config.toml
n_layer = 13
d_model = 384
n_experts = 12
experts_per_token = 2
d_expert = 352
d_shared_expert = 0
activation = "swiglu"
moe_layers = [1, 3, 5, 7, 9, 11]
router_score = "softmax"
normalize_top_k = false
routed_scale = 2.45
balance_loss = 0.0147
balance_bias = false
router_z_loss = 0.001
router_bias = true
init_std_router = 0.0288
lr_router = 0.000765
n_head = 4
n_kv_head = 4
head_dim = 96
vocab_size = 32768
norm = "rmsnorm"
norm_place = "pre"
norm_eps = 1e-05
positions = "rope"
rope_base = 10000.0
rope_fraction = 0.75
qk_norm = false
attn_scale = 0.102
tie_embeddings = false
parallel_block = false
init = "normal"
init_std_qkv = 0.0381
init_std_o = 0.0
init_std_up = 0.0381
init_std_down = 0.0
optimizer = "adam_variant"
lr = 0.0007
beta1 = 0.9
beta2 = 0.98
weight_decay = 0.19
lr_head = 0.00515
warmup_steps = 496
schedule = "wsd"
decay_fraction = 0.564
decay_shape = "linear"
final_lr_fraction = 0.05
batch_tokens = [16384, 32768, 65536]
seq_len = 384
doc_mask = true
train_tokens = 368200000
steps = 11479
dataset = "wikipedia_en"
Below are experts of layer 7 (counted from 0) of a mixture-of-experts language model. Rows are named router (the router's row for the expert), gate (a neuron's input weights, with its number), up (a neuron's input weights, with its number) and show model dimensions 256-383. Each number is 500 + 25 x the weight over its row's rms, rounded and kept within 0 to 999. Numbers have three digits each.
After each expert's rows: "mostly gets" lists some tokens that are sent to it at least half of the time. This comes from a sample of Wikipedia text that the model never trained on.

# expert 4
router:487503506524532537454484501507545488521550466527516504507455488488552535449487487491483485506515519498501524502488494538470521511504508505491483522525553493533497500512542504477468477490517484501526483495489530516516476482508493476511509535529491567511478429495477480487475514497480484477525522455517555469503522490534524505476442483514537511457548505464515500504558513491477533557506
gate0:513484463490520539521499519488489510494525440523464540528526532493517545523512467507488512472534505518476541531482523485501498528481516455448486519516539487504526489520497538512493544515501463516506522486479510462523518502489480510514487506458500505445485492498445490513505453496546503474492456481531527495466526465494521490486471486485518492505484462500424506469464486517544484505499
up0:492495515500495528471495531514521517530506498502493527520507533487548496492509482507485482468511498515490466533498474486495446510466510506504487476519514524515479534509523472533557530535495474468497480501536463497484462462493482494550504484509523538500473528465463480484507495559512512529500532485453482445477474533497542523440482503522515503492457469504510438553534454544515446507532
mostly gets: " through", "ed by the", " due to", " through the", " during the", " before the"

# expert 3
router:476487505524478515474517548503488478502522464505521515501471468465554506456482498481489490503484527483520528505510501501478517490478549483468471477499547486542492481499520509469493482509507498482568488522472537495494480535485486473494514536506480528462473445476500483494471511506475519447502515479509563463489508469526499519446494446513516482467533499439547482497543515478472496542500
gate0:489502487548427494516509504551521523480497531510496526487477522489513460490476470558495488482502533513495502497470517502435506514494504514533509530476554497469477508496494523465454545497539496502508519488512504533478447519509458521494565565546467517472459487482521494529501495491503487480457477506530507484493503506499502490531506501509487479548509489454502486551483470542492495514470
up0:473475474491468501558483483457514504488497516503512485452508506517502464480488464508501502491517482515515520464522506550455475509466467506497493448471486471508467484511476493533518472460496515503505499519532535482467522496478505467507516500497508489568512501532530493515493474497491525507489522495508502486475511525497469466580478485523531483471504498470490481528493513483536474477490
mostly gets: " RC", "Scientific classification", "- Born:", "Personal information", "- Kingdom: Animalia", " US "

# expert 7
router:469514465483515527507483549557512496562542492518524512512483528512536512466529494493561490528540507483510507506504512512444501482507518495478453472512497482516475526510512549455485522519483490520566491535530491502507498501484488478528554522528519577518501469467456494517448508512488486458487497503533522481505488516545496511441461484511535509481479522459535519495532488480481489517521
gate0:489514512518501521466496520436511496543499468510499501503499526491526510482513485494533509501499483482468521507518529478512455534509514490521471511519470477535518502512482508497479536495451547530510464493511489488481489475500462538528481500471543551474515436483537484499480472513503496524468487520520471519476460527525460511469440474495498495525483502529473523487489484475493479501495
up0:478492444487481540528530566516503529570513518515501514473498479529534497480444525484499509477491529503512524503518464501520479465481506538482467489504458490496461533485503484510469457526465524510554524467484493503508529487515471527504508471427501517508470497466522530518487486491498540529517448513493487504464494457494465494490492531486494530497480472478475515522496486501512482497511
mostly gets: " was appointed", " and his", "ić", " married", "ović", "har"

# expert 11
router:475508491530516535497523583521561506509563496509519511560503482493529509487524477504535495521550506487497499531520507509478516503515524516471465480508530527535484502523510497517503497531494496487556495513503512506503475476510505458483516522500486558497495455458500473516480554505477490488537489495515536487483481465510536493473473483514517480489502482481490502501513496469464530542537
gate0:490522508515491572499490528512518507503512458527516517502496517487548519519490486490497539446537472530498517483514454494529514516501536521509518500496538477508488480536525460506523503515551491527491485561440462527541512488545521495522487489487540506485497513460496530491503481524493510514517520543522484492515485517467539520468493497500522481494513501551531485545469464482533518482547
up0:482503513504465527511495484483490498495518487463527506463466512488527513510485488529458517479492501495481527464495469492541527490471472467480501528530481491523537470570531496516505520491439503495507534459538477489480519531556503511458539490527454528544497495495464507459524524474506494524492515505543515493494494445483536502500500496509499501485502505516491514504486509522532501553504
mostly gets: "aries", "ics", "ators", "|  | Republican", "ience", "ized"

# expert 2
router:505491506575530507487521580526560477516515471516519524519458510500548479468493487469526489514527536465477527520551481514470522514511514518481492466520505504525490529488539524476480469497479530553578514559495521507545507477507476464506518534540520534457503487480472480497482526485470463463519518478483560505505518459538483518453476489508518495478493499474521519510540514469500498562512
gate0:495541507493493509524527523509478524512484475469506480517528516509538466499496542467514533539526513474509498511471472518527476496573490502470534458498525486466518484523525509502456529513495507506542491494516436522493532481541479523481439504511526518463500492504491503509476490507510532465503520520488535491528513503508468499513526535469496522478472485487510507504495472491521487509520
up0:514534511507514496526477498487512540480482463504494549449475497569539506529539507510491507514533553481533528525524505506481517566486496470474542485526464438483500533516528492512471488492490501471483481518482489471514513492508511499519533486495525532482442501499505513527499484500493499502471472486488489481527546503550498494501546519502511465506486479514538509519497480461499507514495
mostly gets: " (born ", "|---|---|---|---|---|---|", " / (", ") is a", ") was a", "°E"

# expert 1
router:482498499526493503482493510520506484536517504500500505484485495521534488493499512512526491529499525508545491490535517514490540493486531532490487470515534482534490504486445498475491493555484498507558470524498501509500494526487503482518530556487486572484494486487483488507513530485479487467530523484506542467492514499533495526470491497514551521472515535476495497487540505504482462534516
gate0:516509482525469537498469490504524503480497512487516547504561474505521494514488502526522498482510489516468511498451510502511528508545558458513503477491499515474513531545502513557405525504478455524499470525505490504516487496519490500491490479543508535553475511486472519502488485527489453520507538454543504469459521507505499500487499538471486508500508472506501470476517528505501508503520
up0:484521528489547535519486504451498493430549510552510496514545507489489464468543538499524484510527553506459533513535482447534466473482450522495548505501497463489500492506512495528494499457494501515538503500509533517516511431450486523470438480466496492522501524469509512472486466475494545470454471511484503504544498541519528447456487492504492527527464485462500507536492480505533476507501
mostly gets: " some", " million", " one", " days", " living", " hours"